From a checkpoint of a small mixture-of-experts model trained on Wikipedia.
Size: 19 layers, width 192, vocabulary 4096, 20.4M parameters.
Training: a variant of Adam for the experts, 252M tokens, 5663 steps.
Below are experts of layer 7 (counted from 0) of a mixture-of-experts language model. Rows are named router (the router's row for the expert), gate (a neuron's input weights, with its number), up (a neuron's input weights, with its number), down (a neuron's output weights, with its number) and show model dimensions 0-191. Each number is 128 + 32 x the weight over its row's rms, rounded and kept within 0 to 255. Numbers have three digits each.
Before each expert's rows: "mostly gets" lists some tokens that are sent to it at least half of the time; "comes before" lists some tokens at least twice as common just after its tokens as in all text. This comes from a sample of Wikipedia text that the model never trained on. Tokens count by the router's weight.

# expert 12
mostly gets: "es.", " ==", "y.", ".", "e.", "ed."
comes before: "\n", " ", " The", " 0", " He", " In"
router:163146122207110187124129128165100098182145076091211169162109129120145147107070119140135143082088130112112144107112129119107166082086182083088129149156184126095158139110081109119147138130082200146072117131154134131130107128095116107180107111082118114171146148116069137122162104159117154103146092102143182146070056164113113064092134164123152143123132072129135072114113164141152099142095078090170152144118108100088170132047107172126113122167190133099100142120171096099110106087103077155107083117166192091103158133135101130119048150119089143092107177120097155125093129111159107138
gate0:119116112107159111173157115073080103088141065097092114151150085101093146096140161144120031147104133100044150157146129078109175221087160100137079101148148159150140137081121129112114064144081161080089141124241091122121068165118151140101127082144144134098130135130129108124154157094132108109144069113108160071081129123100183138161137118126108062139165133105234087115161129179143113122128097069155127174113168174121159129166136154132108132134161114112081137131135080107116121133138179114126113115105120144136126086119209149145104126106118138141122133138096161081144087133138126152
up0:116220092118098104172113153120159160092049134127156147093085129156151088084173115110146120147099085162122083200144110079127104148126122161111166116102114116141111164095165121139161116168158127067028183084104172129120085126107107091081106135121145126196157162151145077159178097058095133134138108182131072076146136085103178112144163123150155145102164131138162100181172198111167124081127115120149159124140169119149130116104123104144104146113118133163080169180107094107132110088124113145163141137092152135119113130164121130141170135146147049161119140152112139091131162084164117043
down0:108084146066114108128116158076112137153109096141187156148182103191081156094164119084071180169146114126191114123136140078067121144096164137183154110113146195148130087137149115117086106187104173134142093077105120159130053146188127155112102133105076063104094070075105155177126140152096116157095044146182183126164194108136085179123089163101116175125125130127196143142156105091134105096127109128147133169102122130151159150092115110137133140107224170163118118098132123180112181139144114122118172144117171122113135141134137116119101118117093103073109134099131111168132127110092135127
gate1:098075114163140114181151154090123068049106141161175093143121138100159141134100175135118132104142137064081122152145137127132139135187119117113135125187120151108119122050121165126152113100141143121112124138130059098146108113151125057120094122055084092142161099129091061166132235088157115132101121169163155138146088141164147134143129116128175142134086163112150123131133130110102080134184135090138138186074117098137106094208151199150149133147167182114104093140127105097142103118110086137126158107140122123195104125108139101162116205188068130184108112137147135147144073142136078071
up1:134161139141142095103066131124140134196084037157156166100146160142091134143174150094122119126050142176148160194124156128113141143091219135094111133109149155131172127161120085092083168187119098102155072166138138108184088152090143112150159139118099181082123145080161155126185110104108098145107120057144114113115169098092076121107115120127121146164135125126122088085124070154152139121146131056150131065170196161099132099098139115142105108114111097197108133139167132155146115125161172076153189112047149126098122136128141085077115145146136128130167191126115088141121081104116146135
down1:134170114114169127083104143146152126107137082174133173139120111152184105121156146133145111168064119131113128137199101102162156132136143146109114121164144119137114163145117148172131109084142168147130135178117129171130084101099056107132068106109112161118188164081077157105163110122109116113180122087133144170082162102213088137113102099109187105131155157097194182156135144168192118119098107085128103146056088195096198121160097127158181109075174119100177176110158109100197113124178141151091100089181116107112112110112096101130096159129097171117129125119136129157095120087204097116
gate2:164099106136171174164163112135097112141130103077148117124136162107080100168098080120152132154158119094106111134178150116143126110136147093130149099141149131106088138139101092088139123134109145132061163159125033177096107148095096139157162147113141145128127111133103137117133151115131101139136154171179164162074091064069068071210115127160173095130141097168095122177136143091135118107080077074089134128125115161138138101067109130128136169135166147089150061168134113107114086143153056111117080139092115124145151107103144136140045118142143181081154121194041098114105144070067148184
up2:085136119142156089084124100116124145138083155128086146093091170136130106162157121072154138115145117141194175174166130104056163136125137160131081108115107109108138089086131190109155197092149091124133145153080167117118127119107175123140135165116126151099131156094166101084168189183128075080127072124142123145144141124161113138102133183132122148080112202113152158172127135163159180161161109121142135171150135113144120098154148109118160116128116093155130111118102129156118193172084127139231123121146183127107144196192130155165169076125193130156182156079174166154131132193080082162
down2:083083056148092091121144144140075169173159126117168120096123145151117136165141133131177116102113088155092145136098082140122159133089163120173152133147141158104137192178102122179152135135155137111121052107081158175134152088147084199116147105086148157145102083096132127138164129133110161088159102115154166099103161119078104158139187091134126179178125091115126128133123115105176115116154134112143112129121137172123090149148184100103085097181103128138102120147123171096146156063135111146070136153104168124093166116093124162053121153198057073088091086131110081115097192137178086207

# expert 19
mostly gets: " v", " V", " 0", " Nominated", "V", "NG"
comes before: " |", " 0", "E", "I", "S", ";"
router:139094067165125179167168162165097068145154164114226085096109165156161171117078133193177137080148134139177141119079134124137127054125157081108110161124122162120146057104161152078088155115136195113078127109149154093092114119166152074171065167113115155123118152148106141110139111149067133077121132162164134136081100137157117068179107175160104155126125094112158144118109158108136115144131084086192134131049139155150155105115122090121167123101104165120150087149148159126121089070107120131132120096150182133114135093118158052135098074145106115113167140109139138140081160134081104130
gate0:130096121135141162115172150148131127196183143116179135064133130106125126158125142180153119103139137101193095182074101116173160116085171121136117138131163170110132132110137139190073141139131150159101162151132144126148087116132170132152143141105137124099130170193114152062135160128106183093128189159080113121124127156128133094106067137166208111144192149186144148123176145136158118138158173137138101113076166152125088105109126153069114145133114093144128039194159123063142094099077087130077108122157104170082183089142099112186123156185070110171123149155103151087128127172143145079
up0:135164142173118062140131157083120106068096119145120114189099128133044118110120129124086112113116182176095164074174156152141133127109152137145123145104130160194078126144126113116157124136132085090155117151096063160152147117132065097087113108157152119122180109145061089175098091128091120138178088121145084145159126038118126137129175122105101091114126132137120100082138134072154165124112123126108187143130126095133110120201077105151137126158103196159149163095089094202161119109158150157177124139102080063199111158126151183073132109097186148134171097111077108121161122091132116103
down0:156163131232172113151163095074104094148124098116167181184104119129102101104105164141124086140119137118080089167120109192077113083172144131147150085112132101179179090180134059149160061095132138133096118113110095132097193120140161053113100123185112109140155131118117137169149174100135153118135149075178197136158102084075163126134103092075074102089082156128115104149104138112138163154111119150121137130136108134103113097153126133129219103160139160155133165099131102158100203091119142159185121146145140098131111109140144168112159145137109149083142065049086106138116121110139122111
gate1:142121107140119202161134162146099066128120107099146122135089153167124184159095136149167095185139128157094090082149120090165167053135167123087202143165122167128143135110129160174157154137082070160145114173103090060164114109139080128112093118157139144151171098185149118175142155134134119159183096128086090066132138113084149112110143133148110098144043083099199124150136094023121071156093111167171126139090121132175134106128143081109165115107084165145131150152146148119173115113107081131120210127146168129094128143148109140181117166104115125160128090154094133129173140098161112108
up1:144163131085099088156092120083098124077128120082112143131111121071097151156115138104095137146084126184094142118120171070042101165136158067104115088139082080138140125099134136087125146103124195066146135130136071203078099176142156126065173123080101088153098133157095118136070151108148118062050083134197139134123117126141114180123184119128149170109102150123174093166118160157091120107144127115116130112169120124069112110061123146109078138145113138106143164148155136119145130153085143173130105124166134136139197135106155119154138072105163107110047123100148156126191115150178103164
down1:107096116175136141162156117166200121136133090143102114107086123139083142165160095175132130143157193147176111090138090156116104100121078080101117095167150149132156136089100142087086152158156101111150092141090158099168095165110135178137097149092122139147108155137158128125119116121115106058154111120119099171144119171118069112118128109120128104114150156180155137156037113056147106165161119131103212077122094142138165135148171132114106173066140139090097186173148063107146103237098089099149131198116098148131150097150135134139123124093126150106109133099170082080153112146223144110
gate2:149149165222126158146179126154092114098118111190120127143134105178181141160111153104123143110119156164193138126119154149087160107173104128115104165099092119073179144084112134126070104189117126120109163132096100107187113151123094126118070121113118138173084101047202146107111123077121104187128147070042149120144110078169148113143127159090078132107088123127148124128106101126114107134146114125122117128108103119136162103097109243155125117091175129138134133115194119093190110079122169158183178130074130179102159150100154128095099153106177121105150052144133117140104120136101128134
up2:106154097084104067123104079160143126141128163054079124103159110103105093132095078161113118077131146107090126151099130136091074158107127083127117098154137079157123074110121105154161095126117066120159151131121145119098159162154129200096154133168113150125161148180128048107105128149168070044075051141178126119131104199142128173116141110176120154143144175198143113133067104089125173088179103113147110131154114130109138183102155057099159151167138142126131171075127136175133148165167149089128159107133107089154130143175135163149155090078158161133071188128115152120143173124128115130
down2:129085187127132106138136122098103138155098176088173143157113109119068138079176102123094223120099155139118124060159118168119152178153118131119161129123085208158095167117147145170090152148111043097079193059129140127139174134146115150066078153198198085170078141114113209125154150125072153138122134164108144132155089137139097121152101121111160122127069092119104100142103176177161114155148142123128118143132132087156092103077183162134126103086077121131143108087102067109131093110114169100154153115127134149111156082140087130155159120134145104105173102156091181128145094108110149108

# expert 8
mostly gets: " un", " f", " n", " pr", "es.", " ob"
comes before: "\n", " The", "The", "In", "==", " He"
router:121201154174112150104160159154098103188178137133184142146109116132199147170098158170177158126098114139072192134131131051110147111132183067086122180123117080113165137173138125131134180118144158110126122144192150109081161123160176095107152110111091124188122129143107138118123142159134132073134073059096173094114072157173111127126102202137150071118097096095189113091051175141113088123173100127169125104094114169137163098085100188120156130138143161141119104127135160146133136105097149138146104135153149108108183143142129103103117106070094111127102128125123164204070172135127117109
gate0:114116136101118103213174147157176138150107096081084131106114166130129140153133140128192114107161135116068146142068166118141145126173166141119147118190119079130106132130067122143124152120123166160106103129143094206137080126074071152070115126140104142120089098157149123115106180143117114125063106113128136153117172126092169148172070138176172117179119062159117128130095128062100137123109126107125166122122122131119087146141074157101160107163096161150141137130149111068205130131185167132052191140114132058132135059086139132139161119158118144059150095194173118121097133112160169072
up0:170210122115101111107158139118150079116110098129093183092105104125173091137156165141141124150163112176120129172177140055138149124146147062187153169144118113046160176171082082122166139202142091113128132104128134142078139124141103146126106092143145096167135113102157080176169146130113117099095161166153144170116095085111108147131075151170117146116112154155152093170154103135209119103119117114115190120105097152121103136125099155105123110094124159151109154101131124143122144136113149162145116150086124112193133153080156088058105177091144106104129207196091137111212168086115145053
down0:173148150135133104132162089152157083094135097162150133122096138146094143087110123086099076162126081115095132125145140109104096148136103106178099187110115110055173112126182123157148125082121139145120143113126147174167156152076162118143189202110116139127153113132081142173141153117140122143158151144212065147163109149153115145108075142128141179136127116122135097096077197157093174149078081125072084139119134167106080139126154159102119126179151155138134084175161124128120106098149069176077229076101123100150168146098097114170135100168157034118107113110180131172176109105102128131
gate1:147168057157171188114176154078059128177145094116120176146140132163154176159131104107176144133132112144109159157154191071139165131112173133128121103141120158133085122075182126154138103150136127161106060123158099115117140139132128131103162198134151196176170142183145172176099086172161122108126136116115138198136141106156121151104121181084078097116172074107119104124139118134117092167144102149128118113179087093154074130116112141157132067170150136108131092073175163121127109065106166192111112147086086076148148073131143139114073143142133094109123100160113191071132131090150146074
up1:109143134117125121106142154119098129093102132105181099131130100134132122121149138142113173139130128125088159170124146159112092122152087125088048118187106133056053146161152159116179187117116126185147098135147101130135086156118179128134128130142133119169164161152113151152158049081115102116169097153106076159136115134122089125173063146147033107111158185088112184106131175118139105101069145126193034105146117096132161120124103134136103201089091109126094127095113183175131088108054136157157125119107157071079132104124106082157140152096145078137137134076154115175180115163129088143
down1:069135155255086156111099120117137152100090140118139127196148150146113091188134168144107138055142132165160084148168115141161116142209166092120134132160078093105098058156152114145182100177140182135117092111185168120144146075138172109113072149142139126126146184100163133107093137099124122153165150105100115120158118168166122047133132127134064122148115146141159155095091156109139103135152154146109135124146122153160121099168125176157154135101183125130134120138107078154160144093118111149151062091078173085199157074123142135138130176166135100148120092088131133137162114139107163128
gate2:168093130156169093156189166125087106139151115133137061122157142133228161176084123139150155148126107132100133185133100075142147149151176110170166096145131138105100078107147137102102103110165125115143133116185108171156102150121149083111128135111057161188120121132159121099121173136135118164172164082109146108102132136099102115107057094130185104166115155142085175139127151042102094146115105140142101072176093124042146144146129170092142139140123137142061101117146129081169083209095178143089097163136125111146101117158148138145174166135151110123119102162121155082151135164209073130
up2:085145127070114115154173059154154172093102112135099183143120109132081079091164092090059157080108144077171146099190084109080116124115096175143078125129101104172096148124155117162127126153117122125130157096125088131098087132136090156118128207099131150118125078133099131123152108126122109097087164128109121179098144085124122144150172173103153146088179088159145098129131152133123108152179190105139143181132143141176138128077125087123147053102164061033125123181113109160169150115156092104101117122154164123057139157094137114178110070080088116107128133112095153128148098141049156107
down2:200116132146077093132128140133112111093158175148126097160124148116199133129127091122167070085067123137153152157096168160079162105122139105131092162096114080104133118097147165128151077147122204112108087140134140117096140135142094183111134112140133174110100123122106089161088151113083186107168092132115150138125126132108162130120136121055162104189081119121132086159158079128131108145098086082187082072125134128147022121145099076189136139129133120191112120159158186143131174126111061114157116123165152171124117155115161126064114172070125142117130168029083150138129101107142094093